From a checkpoint of a small mixture-of-experts model trained on Wikipedia.
Experts: 192 cubed ReLU neurons an expert, a sigmoid router.
Below are experts of layer 2 (counted from 0) of a mixture-of-experts language model. Rows are named router (the router's row for the expert), up (a neuron's input weights, with its number) and show model dimensions 0-95. Each number is 500 + 40 x the weight over its row's rms, rounded and kept within 0 to 999. Numbers have three digits each.
Before each expert's rows: "mostly gets" lists some tokens that are sent to it at least half of the time; "gets" lists some tokens that make up at least twice as much of what it gets as of all text. This comes from a sample of Wikipedia text that the model never trained on. Tokens count by the router's weight.

# expert 16
mostly gets: " White", " Black", "ani", " Thomas", " Jordan", " African"
gets: "an", "on", "en", "i", "ie", "a"
router:505459518439583562560528533468509516510495431458432493501486446507534592443432469531468503507489526528459505544506540453495500495490534501486479514516504504518549482491466485478501507525511501484502435541482537530475519594465554420474501497451443560559463428432481534562485499548376494536
up1:473519551506527460579479504474484480497457518524529533498492434459542545481534554546527493476439506412520487432444493449543487501517510510448504489523465484515533534525483473434510453437509497554457545456440513478557402447488508454485512528471436573583479531500477457519446469525403429502
up2:471523462497414415538535517552494475564487455545457466484484529465599456561451488481539527524518430513537492472513511550477530489556563497509485382563449592546522507456483490457529488477472438530467472494502500471457598480478506518481531524487447494456454478451478513516451526508481512524
up3:472530465518479539482534492544531482514439488506502460443570434406559548444518565494504506449479507529476514523488518534494500449439476480520605452513536465499425490494453499474556474553486489552540455461464397527534485581506509467425517535515458565468518543492475532495539442496551462513
up4:494501511555465544549467519486548473534466416503545520475514485505502522555492465524553505487452510454441556521497468448514503520571491516462581398544469484587571490475467455476526501428548484473583509497538458509483557515501484521530485563510518546577499534509457567534577528490526431520
up5:509440467492532459462487477478578451537515500493486489565471501550495496520622427492559532513444528499465469544515523464503530502525511453477452506561506505569428515529574435532509487590554488482567501476510485521517531412563482510491504527491489555406415500507486459537508473547505522514
up6:482547539540548489530455514501541528450488475519548532546531509422480531545534570477480473472529437499475558525504562547525521405452554436470555464479537536540511463549456463544416483502434515483533468427547457491468540465507495497536520447445492461566521564506463523490492459474469578523
up7:533530475437502527532408543531489541517478447535426511499511565460525481503550543473522515569464529534512497520430552514610474566460476475499552494533406506524497511507548546528552537530542565507481483502478542458547485499480566413504563500543457566452521489529519505550467480502556481503
up8:449456529464478491524581496517448468489493496489480481466459541563586479479530471478442504537524509536522492531499484460462497475612515489539535480508404564483479500518489513495435526478458501526497482456516533466377465506538546422468468588479472526562509493476452462545472466586525505460
up9:500543545479495496496425469596576412504553503463474474521532574535520449450453489532524471442544447472526507558508490536499541563470487514525463473483537534531471565427476520556531481493451517483480483530529473571436512568490469516497476463493498552544480533597474489568467477558530482537
up10:521476535489490553501452511490546443472473464592461480514579561528445534545489475467491496546547526507480411499397528533447495506499542507514478441506484502486415492521503461463488541539543480533528482549551507465534596432474551504406517476502480489454448457489529537526508566528451468459
up11:489531473509606506541495581510540547456538512511537479483486471546538576517572519521554621428537502494548465471478503545543466506481527535504512410528506485455526511487532484487509502499514524544506459577423516488501546564510491513523580490564503476456509479505515472425507552545438553520
up12:496537492490417458501468432552414515544453543532454503518531515537535470517505511491407460475550540567454488495536566491504495534548572462493554431512512476570507510474517513499524567577453528496438481466450479512492548494556486540465522479520552514571480499434502570478535518576479526464
up13:473536576462514487549500541483459505496478487521505447544473432525504511453538490436570510468464533466525496489532504390504520462515469558451528487487556386514509573461414510540418546473459469443504502510499492513441467515518458419529521427505463463528479509565501525538522500548475548476
up14:471521473483501514484514471503438537525506509546451471484539528517480552471503496464533483477520518496509428462544514611464559490549553429452569530493480562534510509599455515453505524465504462486472559502570479523516452565445540445479500496463551573521424486469529552569470551539443503543
up15:461485465466569447478525590488503495527495446586467517545476546478528557498568472568467474464457536460559516535539523522527417516505495499521586498500484504495495423510498506502486480568478557485482516518575405562457504383466532528547485541560488465513486455517489458465520479498518512517
up16:530537469509522477543566540475475495540481484527492435437504533516619463476505521428542410462470499562496582513487573477439541507486507485526524479492486568455465527423526529464504503476497479521507504548479583526557544508513539469491418576511504496518451490503434452537463563527527498540
up17:504546477515502589507564445528533522446435488518522508531550602491521471545491461486488424540496558447477507473520579497549500479509566436501490493532461554523522457483506538452573461583496510524434556455487529520500482568420535548457467504454485483567480517545449489514513485441513502516
up18:550532546481491493503496539494453481467463468544511479461490452538527442526430536464490497521421395497469436504503501520510585519526527492466491546500511482527533442448442515526482444573533485510557506580463501456504530558444557492500539522477486516416484566435498430541516426520544510438
up19:535501576499504535502445497543538470457459498518479466509509531519582569471510540490451415571423483434472452449465459485475531545520545552410461472466563538494480489470509477517504443510504538444508462510481559407541568490475444481491516540495508478565462462425545514556503488494471504527
up20:535424481486525539444512474540490497450534502495545478505457534467543507507491530448496554541462527524512545517458556519417498472428463430458525520479512521464446437526510540491456521497495409498475471537578425549475540520543512490432499467552447568489554569569462460535547497532473465556
up21:494526544468594528530474493558502528494544493522502471437495515499449469470400533506483540494462431507432605484457461539530496445484519452562470499471557525446483487491478454487471552559494484540528507546574552547488477551508498435524488529536489484491476561503545392543464498505446455527

# expert 8
mostly gets: ".S", "ennis", "rom", " Did", " o", " Toy"
gets: "s", "T", "es", "ro", "I", "O"
router:523422503476534540581485533476531475526474446451495494506477520534542522516400484434423530495456550467512477453625488458459485572474500482559508593522522547530503540492457451498498502560462500499514468539545521467448506507489565468497530478455534597479521448477475503564470480516500520510
up0:441562513496482561439457529515496515485518402507428501541484418515495448495420542443466541520459520400501531445486489470430480469506439510483469520506521488493479513472464470509547495544452560545511473455517497475430504451444587510480481575508507538461558522488417523531529527527495537516
up1:567523574506538519550470426508444538477502448493490545451521492550431546446543491490545501452454506517466460597455502528465513422519499521392504423444516477482477483536519475400469492464522515513542477515513457505514537491502465496479497489443459543467471550504501504516505564525602458517
up2:448495477489538451503497517464584528442452451558518496577474494453513492431469473507497518483485523501458398606536530489468442424432496548463538475541506496476462503491510493565523520537509537421551453492524457458469481511479423498556545492518411522500461486499527470456532495469501459562
up3:467545507516542546544516485473508545504501455485495523477519480549580545487498451507578583518457522474471498474562505530468552482526548494484519418455440536599426486509460424498517536523558444540528484440488455487525476558481514468503475518568610574481537542525559483502509488537524497481
up4:503548437481504500542488517474530526494587470477438611499510447485464542540511499525572525443594524525532489508506494492501551500475496473491493492485446480470502514467454546452419409449470524472487531498500478465501445543518532410417557572521496509508462499524410486492529422515500489458
up5:472508531486472448500438497570532453497387451471464490540501491501515476508535456426501524471494493449585520455505454493533531436462571577533488460519447523463513470493463452472456467533463401533512535550476483542472495495517499460497571519536541464476486418582480481532550466464527539471
up6:505471537491512478461451445542439564471518513447445466490507427487475464435500539469443383506458529394488500476532455489460438495512513483546480533441509454523461514564448490418499513494484451529525519473496526542506453509446487534430531455490445479469482492448488506519464542580517568530
up7:492428496428591496444460449458498524484482542499557503447452499544553452468556524515414545498528554519500534502553539555463482473480447461557523544519519527563476529445525552479534461476515531447478466519549482513395552437570538504480504491489521527534501482440491526508538510486466576458
up8:509546581595478504531518517555531486527505485496416476475504508456460485461511507467474468507528482490456456531468535538508508505555492486544516553536408416446458488541523550552492591489460525575447498507470523537507541545471470504444490450532447522551518443485480414535462432562469481532
up9:527456506559494494474504525452557445489523474501526452484557478476444591558479560499524504478510471453528563516477475563590478502508520496469453543516532473431488474509467474489535480519532537517518563545477487534469604456447457465511566520538457561514434485484509395477499573528465535546
up10:491492428536465529513510590468474511498447485561581576568509516517488467521461519517436579560449482501474513461507462461503501560490493452396426569512501544562532500481570538524440483530443507513435514519490508494515467545562574479507493467491470549446521512514539508529509440497487535529
up11:453522492505496466497474553493516496546508483499472504516546458492450484553523507511474448536403564480501482471508523498523483519517527487594588581558502576549478512514472502502508463477512447533492500530531500574467476517508473460560502626491448551487590452438533532531535528446506421533
up12:482502508480551454503513504475496508396497481540489487489538485564523510481450543443435474510461547459510481502526452457555564514506521470565559542452562532513453502421460411480470606510470505514485486491535437522493492496505508519531516393524503476511474556463480559482468435500557502590
up13:415471518409508495523530483421527405538464479503441546494506458513494577483406487527468528565461523505462513486502500473557491515415524536552516491499447449484517493501453476473489429582495521486523463515511492539500484543470514454501549534488516559603495467465530526561481525466448450464
up14:534483462498422493475528484527443482458469540537513455455499513558552528491512517505477458486490446460456517518569518555610493495515545483504445464424485578505547531484452448431505507475550449492425580514492543537573527477492480424529456490525460524461462434456540476476456471543524543513
up15:450513501495502514553469478517523404502519460467480521498472511491563467535472459480493441537489480541488483526444510485452495472466458511434494539527516503459518516485471528486508494440553514497511476484480521540440507453526509537391430448452508601506448503525580516663537464499474527550
up16:524491435546486522502469545482503498485444530542426469487607539518521548477453514529458500439454434492464468451502468450518497514489474484480541495455535540518465495488485499524439451540464530521504463459623521524567434465452499544513531515458596544520425506488467532556481508526461423523
up17:499444449449536535504503546543472534542465584466523530446496552566497521492506563510484517445400470418491466560554424504459504526522468528534498481496468466517463518456500464472492482584497460477490389459426532490467480483520489479487431474521531478559434526499478509429472478437512483483
up18:495512488440616526471572515421491539563495446524521584526528457481520493484490520582434519509457524478518516497517482527529535578435501544499539508507523448478530599498436442456464558578479502474471456528486509492451507487485481490484489470470535517546488390456494529531456483523491531517
up19:535504552570561447501456473534518474551460481462554477532488487552386495482504517506468529494566526528461485530524423494450493486500509461500514540570519503513492456472458545563504520504466511584550459539445493445461441503457474512408420522526504537455560485463452435476429485497455498483
up20:509426512464605584519487521519486587516482521572500427506551511526460558508462522425495476532503511484529506545506504547451535498498481539536473435512466497516484516458479450478516593489460488553522545521463517491444504554507568498501492531476495621444460479499557538544484531556564481503

# expert 21
mostly gets: " York", " Park", " Hall", " Ward", "ower", "oot"
gets: "ing", "ow", "ock", "ton", " New", "land"
router:478555490507553521593556513458481495566439451442476578453524446488483548567467505487502569522468554457517544494547497462482531476449492500464496548558512481457510465485440496489478505562486519487486417563561573506564530506451520466475502468498553549485519474420445561554467529536501489502
up0:504484451509508420486562480497472473453475485476478520522459552534533476451498505534518510537480607532451564532473496497613495463534538512559580489490454486474525487489516516546419541513496472450490509559499500431559445472444575526485545423566501552531570483527502513485539497502548552481
up1:516557458502566505526479523465534585556518493507501529476567500422523485598453525552516498517549502531578455561539481488521491509431526505431536485473545564545489473555489505456440430467453536496503472476451517509577478569493515482521528495433474534546560522534483474497565529537550479543
up2:436519527571467559501518484556580520502461537490503500429505577498529533507457441541589482545544555485506509503570535483448508503463500510491598567557431519553559523548497501490544509502518521526525447484426505488478556487512505470530515531469548465484522481506513502476579578573480457539
up3:501534478433523601502578471486467494552465532510521505484466514555536527429422549461551549569460439533541493433544452490459501431489527457530500485528411479471495500462398413479485524541459473530456532525478498515503489522499487473562477589488483440517492498497511483518520528515538555491
up4:498501457488522622486537521509489528517431484509448531480582455535458523570459479489491549467490555434540489517555506493575505476469553465539438479519552535531573503483464553453538557524532492482550494519483507522507491592524545460533471542554563471488526499556441566543516477509554541494
up5:422565589548498512512526498488487484585502539470543551463444473444514504523511509550521487478476493497552572486405445483541438501478528480459429510537526488535501501467462465454501421595494530536464426504480484445493524484442446540553500481529485529450488485532456498497477577476494433467
up6:517460495455528509547553515524446525464514483499522501517436512506429441503530497519514510411514509522450473503511478422466504500529440572543502488510474529437479481511538499573530485540546391507512464534481521511455512582482527482493446488439522584462443444489537410508571412510510463535
up7:502567445550503484581502438530462538430531466500492529469466556515500521511534502554442496482535465450474492565531466439548548544423535498473491487503496598408516600482508482504530481545516476431552554512490551480481491525476478543497466488541573478470573471462474427529501493490526522491
up8:434506525496468476512531517527444541565450489468473459469471507469500500441474523477509426553522499443472529539573540480477476486495496506401441488522556504422490480452490467470564490531479522523465525520547520488473387605478538479490573562491484540495529537533522534587548515524528449530
up9:522579497519485462558516467453491498497457437545534515487548457510478577506547543493519504457530435457523540436494449483504521503417509446504509493543551418469547444538511480516448480489554494520510481540511508472468556435523493454560480449486456554509493459491382523580492515535550503579
up10:475547446443487516579443497498476572534479528517544519465545450494518559518533461466446534530542460514475500465533399570517478490516397501494550505501530467472514552511524512531501492560484489521618484486450442447533491505530546507520437536543584568459472524495522440488512479550502525496
up11:587497528551529486527507503542504560555531421466519467528484480455494454525541517472481460488506525526388504503514453527479417469530480519452536404458474528523509436496419485490512526477442500445490429505552406499451563567481458479549519510495502532537515528492559455527530498513497434470
up12:510512542571464462474482527455473573491507436465548507458422497532485428511470466576508520529549570474516484517485427480538460511464459482517523478525536556485543546474415493479449452510568457415537507544490535519490525476476414494516437432432485445552533485494485455490543559487504530502
up13:491458586446504518473563559459445451473499535502477545479489570578495504479504499540454489522484458475523532459492453495528509559500461447526494567543482456501495493438433464558518498539467460476502478555514533564533514413452569563523539516552481482491554461394484450538553486510466471469
up14:517588484483510527494586502492576447544442473514521520510519421446481494472489551509513516556487501435550516531483468497452469499505482529440507542538611467485563500486529538511598473589471445488494489469504513512515475529442458487418463510509526557438503470473512512469471570422527527494
up15:468528461492457550547506560499418521431443502500515523459505502493531589466492526486489441489488495487615489488498516516467435503487560493520500494491514529477467510464427464559582473473480468448539535515506461506499477526516487474413525499500472540455568568493464533569527411567424475457
up16:541540526548513534522528483522482546527466492476490508530488364480528521495461533575515439520481494521520551560519479486497482454517471515609480498519525533456467508544550511493488491489533489520481481530438529516443502525483459519588526467520438522519584434557499438603508587556510470525
up17:510490485505509492510551509508488546448538560466538593536505484463540518493503512468516407512475525475558514500518494488496541525487512533504543539547476589541494492436529487412449457512513505473502472563540531487507531468502478527453491525521440596509658479424457510554502491460555543505
up18:495433385546504502531462467504528465544457470464503537541520497534500400544505529526486520485445537511493559479474466518529565523561477571494563525500522491441526483451476521481472517500538510569483425508468502457523534517524558526504472389496541550476558512481472517490584556485555567489
up19:461511426512512508487507456455481471424532495553387503537486455507564448497478481488583470498499457497470594440558459479491422485489485494474537543524475458463532563499511490501511419541490477497437491469568525512560482549523485486443456493542530495521455560426447454516492439470493545521
up20:525510500529494510490560501480549388574527492497546508517529508504544458537527490569432497485546458603452520455436462468543542546489443547501513497515471493538491531486481488506470523520518549470512480493507571514499584493419506519497595556513559548497481498538601524530476521436451488536

# expert 26
mostly gets: " &", " American", " United", "°N", " British", " USA"
gets: " /", " &", " United", "}", " States", " American"
router:478480551466566514520494434490488493474521421442506498512487523485522559548455507509471524504379511472478509513538438527471484534505565580474514481511538507461579503463497472507502508552395475484529466508498485513527526505451506417487530433444533557547508464470426524553456509594454475461
up0:493588534503497480483520461502488546477537528458483483492478538512467528529527445449377541443489502541487476562487469469482574451496580494460520418568461470492524532550482513456482445536521464534541524484564473574441509528571493514442567511506501481477487501480556549543520522467467563564
up1:485475504478508450505493532513506508479431567495475449480463430496460458468539465497451541546448526537492561461512576491544528429486524473480521480480479420580461457529553469481488496534436510480540501502486528480511508499509424455468466547512491499462608566462536540570436459485573466422
up2:427554452463505516530499463483442502433521470482486581492437413572464497520491448495515438467458529550533474580508452572492453492461496534480508507444498518514522453519441514496498543469535501489521510503515507503570570501527520511539520478484456585600545604472539547448487481515475489500
up3:537603504447548488487501530500489525487465503450437493527502496521449586526457519482519455517513529521509403534471493525535525530490447538534483504465444502560622502491585549470553501507420491493514532486527449533503519599548528464468474515461547524509470545467463480529511563464434464505
up4:472533536491503555536468520517515406515423434453457422485520465545509499525537388548495470435486501483491576549460468509486507509525515498506474513485454500513493538522568519533572516547417455454519463527466468497487542438492522529561569501480451589454552519530555460513481495477445506505
up5:491432510539477410540534490507503570514469494511502424535422456536428571457509481501452456478546492482582590501528423494439484557525532501472492586537499545472505511460456533517510508430487449532527508472485503560510484497497483455519488459447528539527512429529540497490495448482563561546
up6:474492574483445511483498494583476426554491481513528472458459462519497535522487529465543520513534493561562503541607460445473421542515545472543514509488536450565494441464511454527520536540464512502581501480536506466518441463480451498549555479469479505541480540506403455498465408556492497509
up7:512571533490455484473528450588494544576555507477544509491507540505519487437405460485515478426489435473523535471496464510438436570461469484577434486548534471491557435500451527535489497515494507440473490559539545473562481540444569461474490485490475471555515530484516549476507476502474522427
up8:518494481496449592491497464424471504422496438470461486509448462500542515549527566524477418515492556504490509491515547495464499531448582503506540489506513506534527490547451515535494464582490461511577494542464517512484436535498519509483469419474551567490497556448429604513481510568456525536
up9:467437574492518584515492457464495546500462434512441418488515462505552554470511477488481528474470407471439506472486471524492472549531464528526396499501545486501505526475434463510508489535507480460497550501525470471466523475506464493495561511441547478544450621495521546576489572440478504520
up10:474474575471476512518421515495506478566512545515487478535526526482522493477474515438541437477508487474478579522495389489522500568431495505520524500477521416558464570492569400431453509528476529500505497432536468526550508487542495510532514502429525466573491479485460490459477507581462508561
up11:508421477482501519524472547511591548497496505427547528560471432447553478494434576437551444502568548451514498530543498550549476493517506480504496475509469463519537466504547439497441489492480502462502504474462498608457446507421518537584489486541469518522486481541484490469550536533507491420
up12:484462553504506526512500545475471500483501581445488524459594519484532538396500543504537485486533438473478423423538519573570513503488553545514513508482471512545583537493524442478503525533476458517472463495498425476490545455459452531517502514588467468529470448504517520537462524548478406542
up13:531527488505451509490401471522504464448511477524522517501500466501479543491483498504476503500483474473449438556485452579490511431494576551496509491481493534479554577463518555501505498570536434391513542542460455484510434474505449492489561390509437524539462498497486559430438460523460513478
up14:454475582496492514465535559544534431436505493568560501525453496517543422510458539511544500496471567498576575505460455498560524586496548535535482527532516533510521452485488505567447439466494512517476432531570518565481487550537432486490528525500568488439486547446493516477499470520475460475
up15:426456486487478519546553457508505422503545407458493540490479551476514581552475510493444523529442529529482539512579446490592442493518523520465515543577492483459511488545435511440498519536491534490569514589540501508523523534484460524514531522426497537586546456466485501479473532494506455470
up16:486407499458564496544490449489587503486488485550545518515487480535537531520521522473511492540489455489534511506558484498514490509425541559569505423450551434461562478488524462507446469419476517485519614522606471519478489483509497499456492550499468434466491510426498564524474440494512481466
up17:506525443561504540471543471426455453528480526513484571383496545483485489504500539490432509481516466432469439448493458519482475546527428517563471493529520507506488518511543545519546530472557524506471470506519540429428500530549518484532596561481522482541504432442538484505487541409548504475
up18:499514512518515573556530426493575429419510512473525562492481436504485507536458493527550497534420486446488519524480548543498464483460502512493496531469551518441476488459548520537514517606527472559411477433517467538526454476461500472516523442537463501396505465484547480539573518538515527512
up19:449489530543512483506545556518446486500600518550522474575491555486473544417484495452506520560471466448561545441528422518460505494483562527445526511503517553512470578479486455492473554502430480492439582559494580536579483513534498490463513470479435503466520464472482480491521464543459486517
up20:426535554412502511573514506491487512526516497437527484516431518509566533539461478482483556464518527493512503462526543540463512454490572523509556493533530496483567467444463510447502468508428411550574507529520537478501513526464413405503516465480479572510506484458435538495445533578490489511

# expert 11
mostly gets: "n", "ater", "eth", " Hill", " Qu", " z"
gets: "n", "et", "ay", "y", "el", "N"
router:429445441506553493587543485390468449551504504454518474552486471469522529479460498454443547522473503524420522529596475512497535500448537490483512570538474473462546492469463515477467483528540465511506456559455500442475552537454480406527469484501508475504494427422485513509510557496492546537
up39:525516461508473453554547531452460587569415512491477536523433557524468490522517469487486536524424493536540463522518465445544528535489493572508544523472533505491553478534434476478500521545494436482435437505517460444485483531508527613497442432469568538448525535486493522479494459432485464485
up40:524474490476456487458477539523550456587555491477423527510594533434458495546557507495518483461449454457512553474443447568466435495549518472523488522498527520535532482538530473472512504539515466501517470553517448458503496492562473466494510559491454597480438491506555488459454611524443491521
up41:529448382505520522514445540476538509490457486455412502471547488515476499425427514512562499524477481547549562511552514497508499524492515518513563481468503575527617430521539462501433446480475480527523539513538519511495490514490449504498486526506466468563518449486446550521573410511505493446
up42:497482564496470526466475475455496472573547524473587500502462542461557562492554515538555584497490543469542500499475500524470519453426498508535503496526532460590505559508554547445509512483500479458525488557428487440519498575532572545429552495536447519504471480513501468426512585537511523516
up43:455473473499463441497487576490491484564463558436479498517500483481454558509505500499401510517468402519457523567530549459552485479542471445493485532528495409529544522499468555472507507491526512498568489530492525464477539598541595471500517516493495520481555527482398520459467457495480565536
up44:527517553490441548486444527504443484471559464537436489495512535486519427487566473492470555472521534491462570566548516495475582429544506443535450555511528478542499484516534452509461426507540509550531496527516525473382519551536483489439524478478492476508576523429538560514449524486463510474
up45:547474483563510533497497522468435508496464484482508606491463503448461531434484405418454542510497506495513506452456495492539487482463509526473486554518536387466526464563425463456522539489510562472478541529538506435534468457518520480457454485526510507427513533527417470488486515556506447571
up46:555502502499570514560461478476444514517491474468553527609459454501512523527564452454551532508490519536469436466469505537464532542528552440492508528503490523514547467541526519518531482560482492526463476457556499495602469484404550460559488557518489472490523498479492420508471528524404436448
up47:490511539448473567513497521523482502534460454523581548412498464595544496514445438493482574487468488508461488437516449521459479511469567475516488469468468527480469565497490571442522492464560493495460518519564555529456543466494471440524467499468500537573453543555503483516494529478486620506
up48:541443476512548451527525460477482495585509483543550527485443491515537531534467560460489472522510567522469545485549489442479525499447497502581523485544560514606514537502472554491539507520504529584463490397532540582511506490459548454512448535485459497497471465494570572482544564499461520494
up49:531495499483550438531538528454465507569482596544503514473550539504521500476435500505489500561452488487418522470513465447519536469451529521465461499503396514557597510531526504513465507578483514517492504528496497492518434596462578498495514532533499479473533502510533607428482456500472545539
up50:431532539479465530479494476495446512529439538500561498471499506456492573545450489412453495500473542485498512497500461479512516495517537534498520498576461511551503456526523558476516473429417464442544448425481567564532513446390445503473533520536525473591467467503486504500489587495497491548
up51:458494556505514559507517478490524492540499496479441464457459482487574501486436498530466566494484557471466519565593462438457457477485509469480554496481533543486534496430523538396543501465516481470478463451437511580456484496412455517513460458514587482453584475492501490479550524531557513499
up52:457485450508622438470495527527462524473470432424485517469459508535486467489494564510498453449591507538489516569465455443490497548556519507493478532475511490555459501501468503546456475521631547475573469506456495504475504488500513534444526488462505547520484449557447490467491550512477545566
up53:527481501509506514478517534454476432483503530446507500582428511486477493482451537469524480529457464525535512508571578512462501500494606454472526614452460522475477480505451532462533480436432423520465475508485498449460511420444531533506522490494496539525417465503476510545493412493443450523
up54:547468553554471517525552525517447533396607487521494514414484491459475473525437420523565440472478585516483528501517529460453491511471565537485522441532481502512504515509435566548526485507519474545509489495461518459474538554507476441489520523520500524465526405479509469525528492498435520418
up55:554399505533588448467438453500514526496552459519481489498486515501516511503513474473500534574444461546457458551491507468499525518508522503412491521526529541504502574571439548561499416523469514469476477567480467485461508533489547445530481534465430462532474421540504454555545577478477474492
up56:454546492483528512545494437517462494559482540471488479478524532481489556482469430495473507472515531514404548502490526523517607552536519443469447469554460492522585497478462492468397539462478538531512487466394440510473480429528480464509485452497448447501533434457495534500510490488440488565
up57:426474470504468472500470511494593491495448457500434478532452539513561448534502509429423548496525465436469518474482444417523578522530510526452513519499501533490546465499440433454461556527529536548550501514490492539501521457554531499507466505513540506443424495446482523429473539473558574458
up58:505447563540573537485548459519455489499476517464512448518538474525477440460546584468514433418493597575480560450480457497496498551534462502540490475555495505524500504538441527492513521493437527451478460538525510507570630569490500453500445484501555488469523480495546516475541507521476527489
up59:517487567487528484473470524542538625508439483497562500408488492512494470499482508484429489452524515541542461438489593445488552547524521488457519504557506533453561522489471526458486477476492484526526468490521552561439495486426518534477496468503546498454508406450498548478545532451555514423

# expert 13
mostly gets: " during", " on", " for", " at", " near", " against"
gets: " in", " of", " on", " for", " to", " at"
router:443494488426561511488544507469516449518450377514464501510489493483557539499457507512446571533482597518507518496516530482491510521487487552524575526590471503463562485493512441504507511541461498507571515581496544469553482628486510461483530463443552509519495446514475513483483558512484459510
up0:539521549477466488496542474506505549491541444526547545572491490497519532522558466441528553531460477502494455575493517473441492489471465525590507499538488473440491542468495532459655503472511513469542441533448475484602508468450465520571490530508533547420505524497500486557490546497467513463
up1:559478560537471528449510514512477527471461574517595495514465510478621558525513533532512472486519508572494545497461429494456534478504548481492426531583466536503535534534458455447445411450504438474547485539521470447512488488545487550437555467451481498484487482556503513512487461509469543484
up2:491542476521540432519473544433537458522523430497508462458466556450494621569497491497462536550485497468474471529587479450472474507417534488509532552465509463478481503490477488427490432576487455482515448531528488479485502516504505529494549492415555536501492528461561529494457583560447525503
up3:466436451519446467479463483418497490482489503475507429525453460501508480526556561478452487541489490499507468488491492525569459613514460502523509492554502388508499456456570555553519489528503519495532476478503493545506509542602520518520469484480450532459600461472456576507544472500514437448
up4:470491567483488510541507485533442462481455454521501460465468535513481563568475483519444503559503507494486543530561546542416450573494518412494461558444556411475534475545477474558506468537472403505556458512551556492497505509508505433436481559500493507520575491493468534506459544547510507515
up5:477469538442511491500560548554505486491441507490451543493469496465491490511447498450474448467440534487544455481496467481444578450512450568505471600470497450550441581519468520531512414550472497488546534461515542529515522504441489527537445556409449504491528411553525457493480505521498468494
up6:490462539504515491478489524485490506523471439406463505490487529516494536518523473365436504515493493506473494561513508518532460602443507505473521535471548437436521508431524498505500493560519453501510460496528472523509484399539561484510539493502527523541646478459483458522492501556504520572
up7:518465440511484497517501539423516496462451537398497489493526438546538544474459475523539480537461551510510458478502497458474558497501511458520521528436485520512554474496592482599510503514603459573520494562469522463484483465466485497542460476429526503405544503497577475484548529563475531509
up8:498504494558515557480499615433484493458471444432414560499513487433447505493551490498442563538483505532463474555505451494442535511494507489571509501518554522516514493441528435522473505510462530521537549470539525505517586534492584483518474556505547508514557431447515461461534542480447458501
up9:429496491428456499464511500465495580603431468533427507487526504520499517554555527499555514500439402501461502431459520494499428517539525496552515508462460413496493501438441497527607449548501508464509505534531486468442504559512502498540508509476532456515429472502485457496493529508472444497
up10:456523475515521479470504495454490531429495514490558487543511537406488507539483552487507549532511423542437542507486480445385482516484452455488493515483548608491522496470511425432470505532486433478522565551563494505540505479481506468567464537453483549574497507536535587498514480488525482549
up11:528530512555513477483476558495464462486496485531499458466463523525530527527573490438535522503540521497476494487467493533510509501568474561531480543458427498473466540519449429471567436508461519421507443478469413521470514527401507469492491479495572511393502612500484483574551502466546499498
up12:480527424484453475523502520529540505515486502505469539455504472477542464496579539498467450484530527582492577609529516464483576542465527436516433480514477498531498516496547450523507518486532488510475521525529582419461505504549588441537475504545554465469530400496484507497554477515425536523
up13:479458462546509499499520511575474471455482483499565493589531536489559486510466513485447465498449488500548480512531465484534476489445435527511443535496396499542472562509460579492487544481548487492563514516501515476513583490464506494541556521536466554537454413532576471567515399482477478540
up14:504582403469541456463565439530486570522508544509561522526431481515548493442516471513469490505522531481488525472544444550431514455560525512506549494488492537489543486499474437544489489550489487498533493471521436483484536559552485436477525457420501542462457495498504472532481606494451442421
up15:442581531545501547565462428534508530567462462475580553450459537453477455516486547511476512438510463503500541438553553506476539464416529540499563528487544482526523538482464398479508478508518492461504532470565500532481525501462488518479448483462538431574493477536494438499466533496573491490
up16:454451572531544444569565468532537545563543500499467497500565520548478474485482528532435516536474511457508485506501570451496487546491491527573525576536557536491482507535559457525543566524478560535496496542558550560526487518430522522564516523460477546517518512483571508456534578460490441461
up17:529500451551474522501577430510464486488495496517484465535520543454460510511404491490510552486546524466487522415580471545549472454509488527490419506517589499544517572519479490425477472440500462437494539473460467471559454527446543485526531442458528502507477544579446542491515542463493524439
up18:524546462476537520539590479510498573555504508450500475554549483429524499457492566543540503473493547437507524476488536522499475514570457518451456540430497552473525518516544458501531505507441461599555429490491491512494458599494491520484488434442462491488549558512516467419472494571519531517
up19:548501540505543441445456538484496443470494480491500462467487531545542502496526518482415503537474535572477488546494468523477475479462567569418527469447509582521510530517472502539547554605485450456511466487561532452534498489498450470453454483424487532485538503543543506461551433462524468416
up20:459491534504462576530521550477532498539488425437534516464484441408507511409424560470451508502541506461510451464602490499421521485448494553456478512505520597427517509496555456524456555492533491442544526499483483472489483521493578495502511523446543514474522470491508450476545485508466514544